Below are experts of layer 3 (counted from 0) of a mixture-of-experts language model. Rows are named router (the router's row for the expert), gate (a neuron's input weights, with its number), up (a neuron's input weights, with its number) and show model dimensions 128-255. Each number is 200 + 40 x the weight over its row's rms, rounded and kept within 0 to 999.
Before each expert's rows: "comes after" lists some tokens at least twice as common just before its tokens as in all text. This comes from a sample of Wikipedia text that the model never trained on. Tokens count by the router's weight.

# expert 109
comes after: " the", " a", " and", ",", " The", " his"
router,186,166,240,147,154,205,259,227,159,173,246,247,235,250,160,249,213,176,260,173,235,176,218,202,244,233,168,225,174,214,257,238,177,222,141,226,231,239,211,245,178,223,160,155,213,248,150,151,187,190,121,270,143,240,210,205,249,160,176,170,150,173,258,211,173,249,268,156,188,242,172,173,138,237,143,247,140,182,197,243,135,158,154,197,218,234,218,187,260,175,192,161,231,190,154,134,140,246,208,238,144,137,208,224,169,190,236,180,151,166,241,254,244,140,241,154,254,244,206,142,257,195,267,148,162,210,262,146
gate0,138,260,178,178,212,192,134,228,289,166,217,177,234,232,232,128,169,200,183,199,225,152,228,182,154,192,235,230,284,297,189,260,174,126,150,176,194,185,199,225,241,194,213,217,210,233,191,249,221,226,145,117,322,198,145,220,162,199,163,212,220,195,181,184,233,128,237,181,162,178,152,174,179,248,230,220,163,185,246,202,221,203,197,181,236,141,202,181,147,200,114,292,203,219,207,211,201,195,199,146,223,164,129,162,218,203,235,167,215,222,240,213,196,234,253,284,215,164,208,163,222,204,226,113,141,224,163,153
up0,195,227,229,185,236,137,278,132,117,186,192,194,226,205,209,183,179,167,135,165,228,177,160,210,225,220,133,232,139,249,203,222,235,220,217,197,193,244,280,245,173,255,181,142,200,150,115,134,197,222,231,255,208,239,217,185,210,163,195,198,131,179,303,218,178,173,266,225,227,125,269,185,231,234,224,175,232,193,233,137,204,207,159,181,223,246,186,189,217,168,260,204,158,148,218,255,203,202,231,217,176,216,180,229,211,314,215,219,217,204,156,196,173,223,246,238,225,220,124,124,163,181,205,219,184,209,214,228

# expert 75
comes after: " the", " The", " of", "The", " by", " \""
router,162,252,258,142,203,192,180,244,135,144,212,250,202,184,170,217,182,204,158,222,261,173,221,261,253,235,174,161,180,136,225,255,170,247,197,296,256,247,272,196,199,148,147,145,207,232,191,200,162,187,184,257,182,247,220,206,206,218,162,241,151,241,242,291,245,141,171,286,203,261,153,123,160,174,172,195,212,246,162,252,203,194,237,195,286,247,241,240,197,155,131,198,239,214,184,194,195,212,251,218,205,161,215,248,209,246,142,130,181,186,251,206,174,203,243,177,158,179,175,186,185,136,238,209,218,218,235,190
gate0,151,191,197,270,222,237,231,171,269,180,213,203,218,223,225,203,216,240,224,166,185,225,192,229,189,256,163,247,271,178,171,126,275,204,222,223,254,225,214,222,211,146,190,227,216,246,234,168,198,181,143,160,160,151,193,212,162,238,207,230,138,189,254,230,201,202,247,206,216,266,193,256,158,120,150,174,208,176,238,177,239,208,230,179,237,238,126,243,144,141,199,204,191,226,217,191,226,195,239,229,209,222,201,181,233,133,202,205,154,123,264,195,189,199,157,200,142,183,149,274,225,169,172,220,158,160,252,221
up0,171,84,184,149,196,200,195,181,205,129,205,96,218,266,153,150,234,157,170,129,227,236,226,156,186,219,125,196,242,166,143,176,192,215,170,180,256,168,269,251,208,138,189,230,222,178,168,201,176,264,168,157,278,177,177,236,227,247,254,236,203,164,178,228,177,163,167,168,248,268,231,181,243,227,144,229,198,154,211,273,243,249,167,218,175,209,230,243,204,156,217,211,193,200,244,181,192,190,210,188,241,226,201,228,164,192,236,144,174,225,179,257,184,153,184,154,134,143,206,174,212,240,184,190,151,144,189,161

# expert 90
comes after: " the", " |", " his", "-", " The", " a"
router,158,165,235,135,159,210,257,239,167,177,248,243,247,254,155,249,189,169,254,164,241,177,214,189,212,205,170,236,147,223,275,239,188,262,171,218,211,235,203,268,183,209,163,160,214,221,153,163,178,199,123,268,145,260,186,208,255,187,159,173,153,168,250,230,203,249,262,128,183,238,158,161,146,263,144,245,166,194,220,247,147,162,162,199,219,245,210,180,259,169,196,164,225,180,142,121,139,248,204,234,143,119,210,208,165,199,245,164,158,182,250,260,251,153,248,162,240,225,185,152,255,180,260,147,188,200,247,146
gate0,236,229,235,204,180,247,113,191,187,201,199,188,221,85,263,128,244,167,216,283,212,208,260,167,178,161,208,270,212,145,178,224,255,272,165,178,186,165,243,200,194,168,220,222,204,177,225,213,284,171,220,240,206,224,192,197,120,244,175,212,124,167,176,310,131,228,173,229,251,179,186,169,168,238,159,215,216,165,171,262,225,218,161,150,184,202,193,136,104,116,206,217,190,243,117,199,190,225,212,203,145,210,239,212,254,166,274,150,251,201,205,187,212,176,182,245,234,207,180,122,231,120,224,163,233,128,181,279
up0,205,197,164,153,171,175,202,138,146,259,280,245,250,224,226,224,157,262,163,236,151,154,155,211,165,179,245,223,137,162,244,200,230,184,72,159,234,285,185,140,161,162,229,196,212,200,230,310,190,178,241,202,255,144,165,120,230,225,190,200,199,227,198,236,224,198,230,156,109,217,191,197,197,190,176,167,230,262,158,189,149,199,148,207,182,240,180,233,155,176,168,205,193,207,259,152,185,184,222,200,173,190,154,204,184,190,166,169,168,229,248,216,191,201,230,177,194,230,197,147,241,271,240,197,232,88,253,125

# expert 2
comes after: " for", " of", " and", " a", " on", " with"
router,180,166,226,141,153,185,249,232,146,175,245,253,256,247,173,232,224,145,262,168,242,176,205,185,229,226,154,212,172,214,259,236,187,234,151,211,234,249,216,259,180,230,143,147,222,252,159,156,166,184,131,267,161,247,198,209,260,157,170,165,148,165,255,217,191,257,267,147,185,234,176,165,151,241,152,253,165,186,188,246,145,156,147,212,217,245,213,194,246,177,183,171,231,188,149,126,125,258,227,237,139,150,197,230,191,171,240,170,172,194,253,264,244,137,241,160,258,236,220,150,260,200,272,145,177,211,259,158
gate0,213,253,193,179,159,191,168,201,231,249,195,231,216,226,166,203,280,158,242,260,219,244,249,206,223,129,232,205,214,190,190,90,173,133,223,167,196,186,259,163,201,323,256,270,123,114,220,158,160,213,238,172,271,119,165,163,217,158,138,114,170,203,194,217,244,223,266,266,253,219,231,250,176,200,207,194,260,261,256,150,236,247,216,224,221,174,223,179,221,142,205,191,184,214,236,168,229,189,237,246,211,175,170,200,247,224,200,224,130,182,215,220,213,208,210,212,182,239,124,174,219,228,133,161,131,196,226,201
up0,185,270,223,144,181,154,161,222,240,156,207,263,249,164,236,204,145,285,211,176,223,201,259,187,163,264,215,247,240,166,238,237,185,260,211,203,218,199,211,192,169,214,162,183,171,165,251,232,176,207,268,171,249,285,164,234,235,123,130,181,258,242,174,161,146,248,181,223,202,176,156,253,270,134,189,221,215,269,253,214,207,221,222,229,174,163,124,204,163,236,239,306,158,274,157,132,196,222,158,212,221,200,197,211,203,191,226,312,211,192,196,234,157,218,228,210,174,249,164,177,187,184,206,180,194,217,190,183

# expert 17
comes after: "\n", "W", "E", " Country", " Born", " Website"
router,159,182,153,254,151,176,231,160,195,205,183,185,266,240,231,179,136,210,98,166,159,176,256,139,148,179,236,263,192,192,254,223,167,222,220,216,129,222,243,200,176,222,189,178,204,129,178,187,172,153,174,209,223,260,178,157,206,261,235,160,174,204,237,145,240,227,235,267,284,155,267,163,195,228,315,213,238,206,234,166,191,131,222,127,241,234,114,158,191,215,239,156,140,221,261,168,311,224,178,281,157,153,247,203,177,159,129,161,134,188,199,213,178,215,161,196,243,236,191,168,175,200,145,267,201,241,212,168
gate0,218,157,187,184,122,237,196,200,126,145,181,197,160,218,130,98,227,118,182,219,144,200,260,278,220,209,121,274,136,185,132,210,140,145,119,194,171,248,203,232,175,162,272,260,226,224,158,198,170,138,195,163,240,206,181,219,240,203,102,190,155,188,233,185,277,187,154,219,242,250,166,176,166,128,236,275,183,245,242,236,241,238,283,160,224,185,169,257,197,195,195,197,245,232,258,163,226,112,258,232,192,270,215,245,208,135,164,204,172,144,173,120,195,209,208,177,209,148,270,228,198,160,196,225,179,140,193,241
up0,189,176,278,110,207,218,139,242,206,158,224,249,207,203,153,222,206,202,218,162,253,157,255,245,179,197,236,169,198,194,157,243,156,209,245,206,215,223,249,247,281,144,211,158,182,236,184,189,266,222,159,227,255,182,160,185,255,92,224,243,124,145,153,244,210,193,192,190,242,236,230,151,193,196,196,182,224,116,217,166,168,190,172,204,163,157,210,232,171,220,207,166,230,177,159,194,224,187,208,156,210,225,191,193,206,199,149,157,152,191,134,212,255,206,264,204,201,191,155,171,209,179,265,188,207,186,196,191

# expert 16
comes after: " and", " or", " &", " /", "/", " Prime"
router,180,193,235,158,153,191,239,224,147,160,240,249,259,247,154,254,218,176,267,150,260,170,208,211,238,231,158,199,160,196,268,240,184,243,126,237,217,223,202,234,211,210,150,142,203,256,146,156,186,176,137,274,161,229,224,206,250,154,173,142,149,166,259,201,173,258,256,145,187,250,168,160,158,242,157,243,150,201,173,233,153,156,151,186,225,242,182,184,235,163,190,155,233,194,174,136,133,247,238,225,164,144,195,207,173,168,234,168,153,173,214,251,209,121,240,165,244,249,216,167,243,209,264,149,170,220,259,148
gate0,171,200,192,221,166,210,253,154,201,232,200,133,187,163,269,188,148,273,105,197,187,238,193,222,171,188,136,160,261,251,174,229,232,191,236,186,188,182,235,213,273,193,220,256,134,148,184,213,226,259,175,140,136,176,194,155,207,279,149,190,262,148,207,213,241,188,194,152,159,141,180,188,191,200,191,220,241,225,168,138,219,259,225,182,179,166,175,180,184,235,207,204,200,197,193,266,179,231,146,189,174,215,206,211,174,194,193,144,243,238,140,263,226,216,196,182,265,284,166,116,223,273,250,226,297,103,156,274
up0,193,232,220,266,211,232,219,262,193,193,191,179,108,154,207,150,195,211,223,163,252,225,223,154,159,209,247,231,118,126,133,186,242,146,235,174,217,197,217,145,259,234,233,191,227,116,222,219,228,267,233,192,196,267,157,168,137,153,236,208,266,162,230,111,232,245,310,195,214,162,113,192,218,197,188,207,170,158,276,240,215,220,196,160,265,266,220,171,237,214,214,181,116,238,220,272,159,203,180,153,152,185,181,250,268,263,147,210,138,184,197,234,274,269,157,204,154,174,156,207,188,208,217,180,208,208,207,247

# expert 108
comes after: " of", " on", " the", " in", " to", " and"
router,179,170,239,143,147,203,248,224,153,175,238,252,243,251,139,240,201,183,255,171,225,168,212,197,235,232,163,210,158,225,248,255,179,239,143,213,218,233,210,241,173,218,154,136,220,251,148,176,172,179,133,269,160,243,204,197,256,165,168,145,150,172,250,212,187,247,262,140,172,237,182,157,138,251,145,244,150,191,187,240,143,156,164,205,226,255,206,200,252,192,190,162,236,170,145,129,143,261,231,242,132,133,200,226,178,172,247,177,162,182,237,244,247,134,251,168,255,245,215,148,252,193,276,144,164,209,254,140
gate0,166,168,183,214,192,256,229,227,208,230,213,140,145,162,208,210,182,139,192,212,211,126,182,300,167,139,233,201,205,220,241,256,180,196,179,219,201,153,284,220,192,201,306,242,149,159,200,276,216,140,183,168,237,144,123,179,254,264,166,245,214,184,192,235,224,187,185,220,212,239,138,198,122,139,126,198,217,198,225,168,203,290,192,215,149,169,206,218,239,146,171,156,277,250,231,215,177,140,216,213,199,163,274,247,153,220,172,110,138,196,202,153,185,207,169,231,149,237,218,172,244,232,264,209,201,259,148,237
up0,162,198,264,172,109,254,269,217,239,251,199,176,208,219,198,126,99,106,182,250,229,159,196,240,165,150,264,235,169,135,164,209,253,168,208,219,246,211,191,222,188,191,267,244,129,227,160,223,143,253,192,239,199,219,188,196,189,213,165,166,281,166,153,173,117,205,187,150,165,203,157,216,194,255,266,303,218,136,210,230,282,231,201,166,163,208,220,192,239,195,177,218,144,128,209,278,175,192,250,213,167,198,171,143,251,139,201,254,228,233,135,160,185,197,191,204,190,210,190,185,303,284,271,216,155,204,120,176

# expert 58
comes after: ",", " to", " as", " of", " by", " and"
router,181,159,256,150,148,206,247,220,157,176,238,247,243,250,147,249,204,158,270,163,248,164,216,193,234,223,157,216,161,203,247,245,190,231,148,213,229,242,213,248,181,217,163,160,218,250,141,150,168,183,125,258,146,246,193,206,262,161,177,174,155,187,242,212,198,250,262,151,180,236,169,166,136,255,153,243,161,188,195,230,147,156,150,207,227,251,215,184,244,187,194,161,225,188,146,144,139,269,225,241,153,132,213,217,180,177,224,163,161,188,242,255,249,143,238,154,251,254,195,142,267,201,271,146,172,208,242,144
gate0,257,224,257,272,217,284,208,137,233,203,155,262,126,179,168,204,170,157,266,205,183,180,209,242,206,121,238,173,181,178,198,153,247,195,317,180,209,242,163,218,184,173,205,200,195,273,193,169,134,182,193,206,202,184,239,188,204,248,168,265,234,227,102,243,248,200,183,163,236,139,216,211,193,231,217,183,240,192,214,191,223,220,274,221,226,151,186,225,189,248,214,225,211,158,206,163,222,253,186,216,202,266,179,166,202,188,181,162,250,196,115,208,145,231,72,181,168,167,192,237,234,167,172,126,188,217,190,216
up0,139,184,199,250,185,222,209,170,197,212,172,187,209,211,221,227,221,196,174,247,222,202,192,202,209,179,244,222,198,208,169,214,212,196,243,114,116,240,152,236,203,210,185,222,222,280,229,156,289,181,228,152,212,285,153,133,165,196,194,151,167,175,138,154,178,246,214,180,207,97,175,209,208,160,151,151,248,253,165,188,193,188,165,101,198,217,242,204,188,151,238,174,196,195,208,174,223,226,249,114,186,251,216,180,142,251,192,202,125,200,205,120,250,210,82,176,250,253,209,129,206,248,220,204,281,173,235,205